{
  "d_model": 160,
  "d_expert": 32,
  "routed_scale": 2.45,
  "router_cosine_scale": 14.0,
  "lr_router": 0.0011
}
Below are experts of layer 3 (counted from 0) of a mixture-of-experts language model. Rows are named router (the router's row for the expert), gate (a neuron's input weights, with its number), up (a neuron's input weights, with its number), down (a neuron's output weights, with its number) and show model dimensions 0-159. Each number is 50 + 10 x the weight over its row's rms, rounded and kept within 0 to 99.
After each expert's rows: a language model's description of what the expert responds to; "mostly gets" lists some tokens that are sent to it at least half of the time. This comes from a sample of Wikipedia text that the model never trained on.

# expert 34
router:56 43 46 52 36 36 58 52 40 49 38 64 56 45 61 42 64 42 44 49 47 41 48 48 50 62 65 38 50 45 54 47 52 50 24 38 59 53 66 61 30 50 52 48 56 43 52 49 34 51 29 48 25 48 54 46 51 45 45 52 57 63 45 54 69 37 53 62 47 49 39 51 48 66 57 45 55 56 10 36 40 56 51 49 56 55 42 34 62 59 52 33 59 43 48 51 50 31 60 44 58 57 40 61 46 59 47 30 51 49 62 42 48 48 43 49 52 50 47 60 51 46 54 46 47 93 51 54 46 43 37 64 66 45 57 56 63 61 30 59 51 63 56 54 47 50 46 49 46 38 44 64 46 40 50 58 44 52 51 42
gate0:38 62 47 59 54 44 57 48 52 49 45 39 65 54 51 46 53 44 40 39 48 45 48 59 43 29 67 58 34 42 70 62 41 35 34 43 54 45 48 53 60 51 43 34 47 63 31 39 48 42 50 68 46 43 44 57 57 53 55 48 56 53 49 48 64 38 50 55 36 43 39 56 37 55 49 28 50 31 35 55 47 31 44 38 52 60 50 53 34 52 42 46 29 71 51 52 43 52 65 39 40 38 53 68 61 54 76 50 47 49 65 43 40 51 50 46 50 48 51 54 54 54 35 63 41 75 67 57 52 71 57 57 58 58 48 49 56 54 53 51 35 47 50 53 45 51 50 44 35 44 48 47 74 35 37 54 57 50 33 31
up0:56 39 69 60 49 56 50 56 55 39 50 51 54 51 45 36 58 61 52 49 40 56 44 51 44 56 43 27 53 30 51 47 44 41 24 41 51 35 23 49 47 60 45 19 44 45 53 59 37 56 44 65 44 43 71 61 68 60 46 40 76 52 47 44 56 52 62 57 53 71 47 39 39 65 31 54 31 45 45 45 37 44 54 43 51 42 51 54 47 47 33 58 45 52 52 43 36 51 55 64 47 67 59 47 52 58 51 41 44 47 44 59 45 47 48 38 39 61 52 47 53 51 38 48 52 37 63 56 63 62 58 53 51 75 54 43 53 49 56 64 32 69 57 48 52 53 24 46 57 40 45 49 49 49 45 39 61 50 53 45
down0:49 60 30 57 43 44 34 56 55 65 58 49 48 67 70 46 49 51 60 38 37 58 45 32 57 45 25 55 54 50 59 54 46 42 52 32 51 52 50 51 51 46 39 44 57 49 66 52 49 42 49 45 60 45 41 46 51 49 46 49 30 62 41 49 44 51 53 31 41 58 51 54 55 43 48 64 48 36 63 50 49 49 46 57 72 42 51 37 42 57 53 39 55 36 39 45 52 61 51 51 55 48 55 28 42 53 56 67 37 55 45 65 53 49 35 34 66 71 50 52 52 42 76 87 54 55 45 38 49 59 51 61 31 59 56 54 54 52 55 39 52 44 58 58 33 45 51 64 49 36 37 69 34 42 55 50 45 60 38 52
It responds to: Hyphens and odd fragments. Dashes and hyphens, inner pieces of unusual or foreign words (sesqu-io-xide, D-ut-ta), and digits after decimal points in climate tables.
mostly gets: " pro", " ex", " Har", " ar", " Mer", " Mon"

# expert 5
router:59 47 60 55 45 42 45 42 36 63 49 38 63 50 67 35 55 67 58 40 55 46 36 40 38 46 56 46 52 61 42 54 44 58 31 45 61 49 46 52 39 56 40 60 45 46 42 56 36 59 45 56 33 60 48 40 56 47 50 67 42 57 56 43 59 45 55 36 47 46 56 59 40 58 54 42 47 49 36 52 62 44 45 60 54 59 41 45 59 37 52 39 47 66 58 54 58 54 47 36 48 46 44 49 51 56 31 50 62 63 52 57 36 63 61 56 67 52 61 54 30 36 64 59 32 97 58 51 64 60 44 57 52 46 42 75 63 54 56 65 48 53 54 44 57 53 47 60 70 60 49 58 61 40 58 60 46 51 35 52
gate5:36 48 51 53 28 51 55 53 23 48 50 43 53 51 66 52 45 46 58 49 48 32 52 74 65 51 59 51 46 53 35 45 44 64 49 75 47 56 49 75 39 71 58 36 40 51 44 47 60 67 63 64 34 56 62 52 60 53 53 62 52 45 47 72 40 45 45 53 53 36 57 56 63 42 41 40 38 58 57 43 48 49 41 70 60 54 36 49 65 60 46 57 52 50 49 42 50 34 55 47 46 55 46 55 55 55 31 58 70 48 66 52 35 46 63 47 61 39 45 52 43 63 59 59 51 51 38 33 58 64 58 47 59 53 67 61 39 50 61 49 55 50 49 40 31 50 40 33 52 42 47 43 51 50 65 62 64 48 43 44
up5:56 47 62 60 45 44 48 47 48 50 65 37 57 64 87 46 45 43 59 41 35 51 53 53 55 36 60 49 46 60 52 32 51 55 64 50 58 49 61 66 57 46 47 37 51 32 61 41 67 62 59 68 53 61 45 72 53 49 55 66 45 40 55 47 33 39 59 57 58 42 44 46 68 43 52 52 47 35 50 57 61 44 38 49 60 36 40 46 61 47 36 55 43 36 44 53 56 59 59 51 50 38 45 42 64 49 42 48 62 37 50 62 54 47 62 38 46 48 60 75 42 46 68 54 71 62 28 45 61 33 57 52 55 41 49 60 58 39 54 55 48 37 47 48 42 39 46 35 52 57 31 44 47 63 42 57 43 51 35 39
down5:50 44 48 65 32 58 57 52 51 40 53 66 43 43 36 57 50 28 64 55 45 36 56 27 49 61 59 42 45 43 65 46 43 40 54 42 56 34 42 57 45 46 47 61 51 64 55 48 52 39 51 46 60 47 55 43 47 63 55 44 51 53 49 40 39 61 53 50 41 70 56 55 67 40 43 53 58 55 17 43 60 39 64 49 54 46 62 42 37 28 60 34 53 69 59 19 35 55 39 52 44 56 61 54 58 53 49 51 45 51 38 56 54 52 44 58 51 70 55 61 47 48 48 46 56 43 47 49 65 55 55 50 70 69 58 69 49 42 65 60 45 69 50 64 34 33 50 51 65 49 43 51 43 49 38 48 58 57 43 45
It responds to: Word-initial name pieces. First piece of a capitalised or foreign name or word, often a single letter, such as U(ruk), Or(nithomimus), R(ay), Ol(ivia).
mostly gets: " Z", " l", " N", " Ar", " T", " Al"

# expert 22
router:44 58 47 47 48 56 57 46 51 57 55 54 39 40 65 40 58 57 47 60 53 44 26 39 41 66 64 41 55 28 53 63 49 54 30 41 56 51 37 53 43 55 58 59 46 44 40 66 40 74 46 50 50 51 53 49 43 43 49 50 39 56 59 47 63 23 66 40 49 45 41 58 58 60 46 53 53 63 20 62 40 46 40 54 58 54 53 64 55 52 55 42 50 63 48 58 44 44 56 39 48 63 39 60 49 69 47 44 49 56 53 52 55 46 46 37 40 37 52 54 44 52 63 63 42 85 65 51 59 57 50 59 43 51 60 64 62 49 53 71 51 40 48 47 45 53 30 60 45 40 43 58 62 50 65 42 44 35 47 28
gate0:52 37 48 45 53 60 61 51 42 40 49 48 62 57 42 33 59 51 48 67 50 45 53 61 64 51 48 50 53 48 66 49 49 36 67 56 60 34 41 65 56 42 41 38 41 60 55 57 63 60 60 49 48 38 52 58 57 38 40 75 52 64 54 51 60 38 64 49 54 41 45 42 41 59 62 53 70 42 60 63 52 61 54 47 52 52 45 42 43 51 62 58 38 58 50 68 40 35 58 32 42 38 43 56 48 45 65 52 49 51 39 57 29 63 57 35 76 39 57 41 49 63 57 48 62 34 59 44 65 39 56 38 30 55 26 58 36 51 71 37 44 50 34 49 60 53 52 38 55 51 39 55 57 59 44 49 63 42 52 60
up0:60 49 48 57 49 59 57 50 54 42 56 64 51 46 50 49 53 39 47 59 53 56 87 51 50 38 50 68 65 44 50 34 65 42 62 36 59 38 50 53 62 54 63 51 34 56 51 60 55 55 56 54 74 59 56 62 48 32 48 33 48 45 57 60 33 55 49 46 38 62 48 46 55 37 44 49 33 76 53 37 64 48 37 66 59 57 66 45 53 41 41 53 49 53 51 21 51 45 58 71 57 54 61 44 48 43 38 57 42 47 38 47 54 45 58 65 37 42 36 44 57 44 57 50 42 45 48 37 61 54 69 48 41 68 49 49 53 53 55 41 58 55 41 39 55 50 24 63 52 46 53 54 34 60 53 40 56 60 41 53
down0:44 49 51 42 56 44 33 42 59 38 44 49 46 51 41 50 40 63 53 60 61 50 42 73 60 50 48 58 72 66 45 36 31 53 61 45 32 45 64 41 55 57 50 40 43 27 55 45 60 51 58 56 42 45 39 44 51 48 45 63 31 43 48 51 50 41 22 72 68 44 51 48 62 51 65 40 47 40 69 40 50 51 44 42 42 60 50 37 57 45 37 51 49 50 30 54 71 62 50 31 56 49 48 53 40 45 49 42 46 50 35 64 33 53 41 60 63 60 42 46 59 56 53 49 42 52 57 37 44 28 40 37 42 43 51 36 37 62 34 53 39 66 47 58 48 50 37 43 55 64 38 47 65 52 35 53 45 58 53 44
It responds to: Team names, non-Latin bytes. Plural endings of sports team names (Bulls, Patriots, Chargers), United or New before States/York, and bytes of Hebrew, Thai or CJK script.
mostly gets: " United", " New", " ex", " res", " Har", " Le"

# expert 19
router:52 50 55 71 50 34 42 48 33 38 38 45 58 48 52 50 49 57 22 51 73 52 55 39 49 55 63 53 48 59 49 54 65 42 59 43 68 37 46 55 42 55 53 50 33 47 45 50 34 40 52 48 35 47 50 41 42 41 62 49 51 42 63 44 55 39 42 53 33 18 54 53 48 61 46 26 61 58 26 65 41 37 52 57 43 53 41 43 54 54 62 48 51 57 50 52 60 57 57 34 51 56 53 56 56 51 45 36 62 57 53 50 44 29 51 47 41 53 45 59 42 37 67 69 47 91 57 49 43 59 41 47 58 56 51 55 47 53 47 64 47 53 43 56 57 52 41 57 51 63 40 46 56 51 53 46 51 60 35 34
gate4:51 55 43 50 28 57 54 44 49 28 50 45 78 39 25 73 48 53 55 37 52 46 61 54 58 49 63 45 37 54 43 42 55 34 37 59 53 49 62 51 36 52 51 38 40 53 65 35 56 52 28 47 42 55 29 43 50 39 56 47 50 40 46 43 47 48 48 45 46 42 39 64 40 50 50 51 38 51 24 69 39 48 52 67 55 68 49 37 38 45 40 54 45 46 60 39 42 57 44 54 61 51 30 50 45 68 41 66 45 45 52 46 46 58 55 46 40 42 54 55 39 27 53 58 41 46 58 39 48 33 50 44 42 39 61 50 45 54 44 50 46 59 43 54 36 62 44 69 47 46 38 37 48 53 48 53 38 76 46 45
up4:58 55 62 52 39 55 46 38 50 35 52 62 45 45 50 69 59 54 71 50 52 53 34 51 50 52 53 39 43 67 47 45 71 30 53 52 59 43 44 37 55 44 52 50 47 49 43 45 44 52 36 35 56 55 38 55 58 56 36 50 49 36 38 51 57 57 43 52 44 50 38 51 57 43 62 48 34 59 55 50 53 50 44 54 80 53 50 47 42 58 49 49 40 37 59 45 48 58 38 23 60 55 44 58 34 50 61 46 61 70 31 47 49 50 63 54 42 36 52 62 37 38 66 52 38 54 40 46 54 58 32 30 60 38 49 60 58 65 38 71 41 70 67 46 46 44 43 65 54 45 48 52 47 68 48 56 50 60 25 38
down4:67 62 49 53 34 61 58 55 59 57 72 37 53 65 57 56 39 56 48 48 39 57 46 37 54 33 53 51 50 68 56 65 49 50 38 56 51 57 46 56 54 48 30 49 42 45 52 59 41 52 48 57 52 40 30 41 68 68 53 51 46 44 54 49 44 59 68 53 70 51 37 63 43 39 56 40 49 69 55 45 42 53 49 50 40 48 38 52 55 65 51 62 48 49 50 39 49 51 63 44 51 44 54 47 54 41 45 27 60 41 46 42 58 50 60 48 66 50 35 50 55 54 40 63 60 57 32 49 56 54 66 68 53 43 70 23 56 33 68 63 60 53 24 61 49 47 55 63 43 46 59 49 36 61 41 46 64 54 52 70
It responds to: Table cell contents. Short values inside table cells, such as blanks, digits, position codes MF, DF, FW, percentages, and Preceded by in succession boxes.
mostly gets: " ", " —;", " No", " MF", " 0", " DF"

# expert 7
router:56 34 56 64 44 49 55 36 51 34 38 55 40 46 45 49 52 43 61 54 65 64 36 38 37 58 49 55 51 53 41 51 68 62 44 40 63 40 51 56 53 67 63 43 43 41 54 57 35 48 65 58 34 58 61 36 58 43 48 62 34 57 57 44 64 46 44 46 40 53 65 53 45 43 34 66 55 58 31 46 55 42 42 54 45 62 59 37 47 60 55 49 46 59 37 63 53 50 62 28 40 48 49 66 33 55 44 35 72 59 62 35 52 40 42 60 69 58 45 43 50 43 69 56 46 76 52 56 50 61 46 62 46 55 41 54 61 58 53 61 41 53 57 49 57 39 45 45 51 59 48 41 64 64 42 23 64 43 49 44
gate3:51 62 45 35 33 55 44 65 51 17 31 51 66 67 51 52 61 52 42 51 63 41 53 60 55 41 42 51 55 47 40 50 55 47 43 49 36 59 50 36 32 45 29 42 60 46 50 40 64 28 44 58 44 47 32 39 58 54 53 52 56 48 47 39 51 68 48 69 49 44 70 49 50 60 40 58 35 59 37 63 48 56 54 56 46 69 49 31 32 40 48 50 45 51 47 57 56 58 61 49 54 42 40 25 63 60 35 55 39 51 45 52 58 45 54 57 49 46 35 47 52 49 58 58 47 55 47 41 32 50 51 33 57 52 55 48 54 49 57 40 36 54 50 39 41 41 45 46 62 60 29 40 31 54 40 70 43 63 45 60
up3:44 47 68 42 45 47 44 46 58 48 35 34 43 54 17 61 63 28 47 53 62 49 35 62 57 81 61 45 51 51 29 48 57 34 55 34 50 56 39 53 52 53 63 62 51 53 36 42 48 49 55 62 35 44 58 47 42 45 52 55 59 51 74 39 48 56 51 52 42 76 57 61 58 44 45 50 39 42 58 44 58 46 53 50 39 45 52 25 47 53 30 59 34 46 37 53 59 48 41 40 48 50 39 52 51 53 39 51 47 55 47 56 41 28 46 50 67 37 48 50 46 47 55 49 44 36 48 27 45 46 52 43 39 38 56 56 50 64 53 52 45 64 53 44 57 37 52 64 47 67 53 44 57 57 51 53 68 41 41 36
down3:38 62 48 49 35 51 27 55 45 53 38 44 59 33 55 51 61 67 35 46 49 46 61 34 49 53 60 36 61 28 44 55 67 16 48 54 37 60 47 62 44 32 45 52 55 37 56 46 53 54 54 50 53 31 35 48 48 60 39 55 45 53 55 37 61 43 43 68 34 60 58 51 50 67 57 59 56 42 67 60 49 72 74 40 61 39 32 63 46 51 56 61 46 57 61 35 56 44 57 43 55 45 61 34 50 64 47 49 51 57 37 51 50 53 57 31 42 47 48 61 50 58 47 58 61 47 52 51 50 74 48 42 52 54 60 43 43 48 49 62 49 54 58 53 39 40 45 45 59 50 45 25 51 45 44 53 47 44 36 57
It responds to: First names, table pipes. Common given names such as John, William, George, Bill, Los/San place starts, and row-starting pipes, dashes or equals signs in sports tables.
mostly gets: " John", " William", " Robert", " San", " George", " Michael"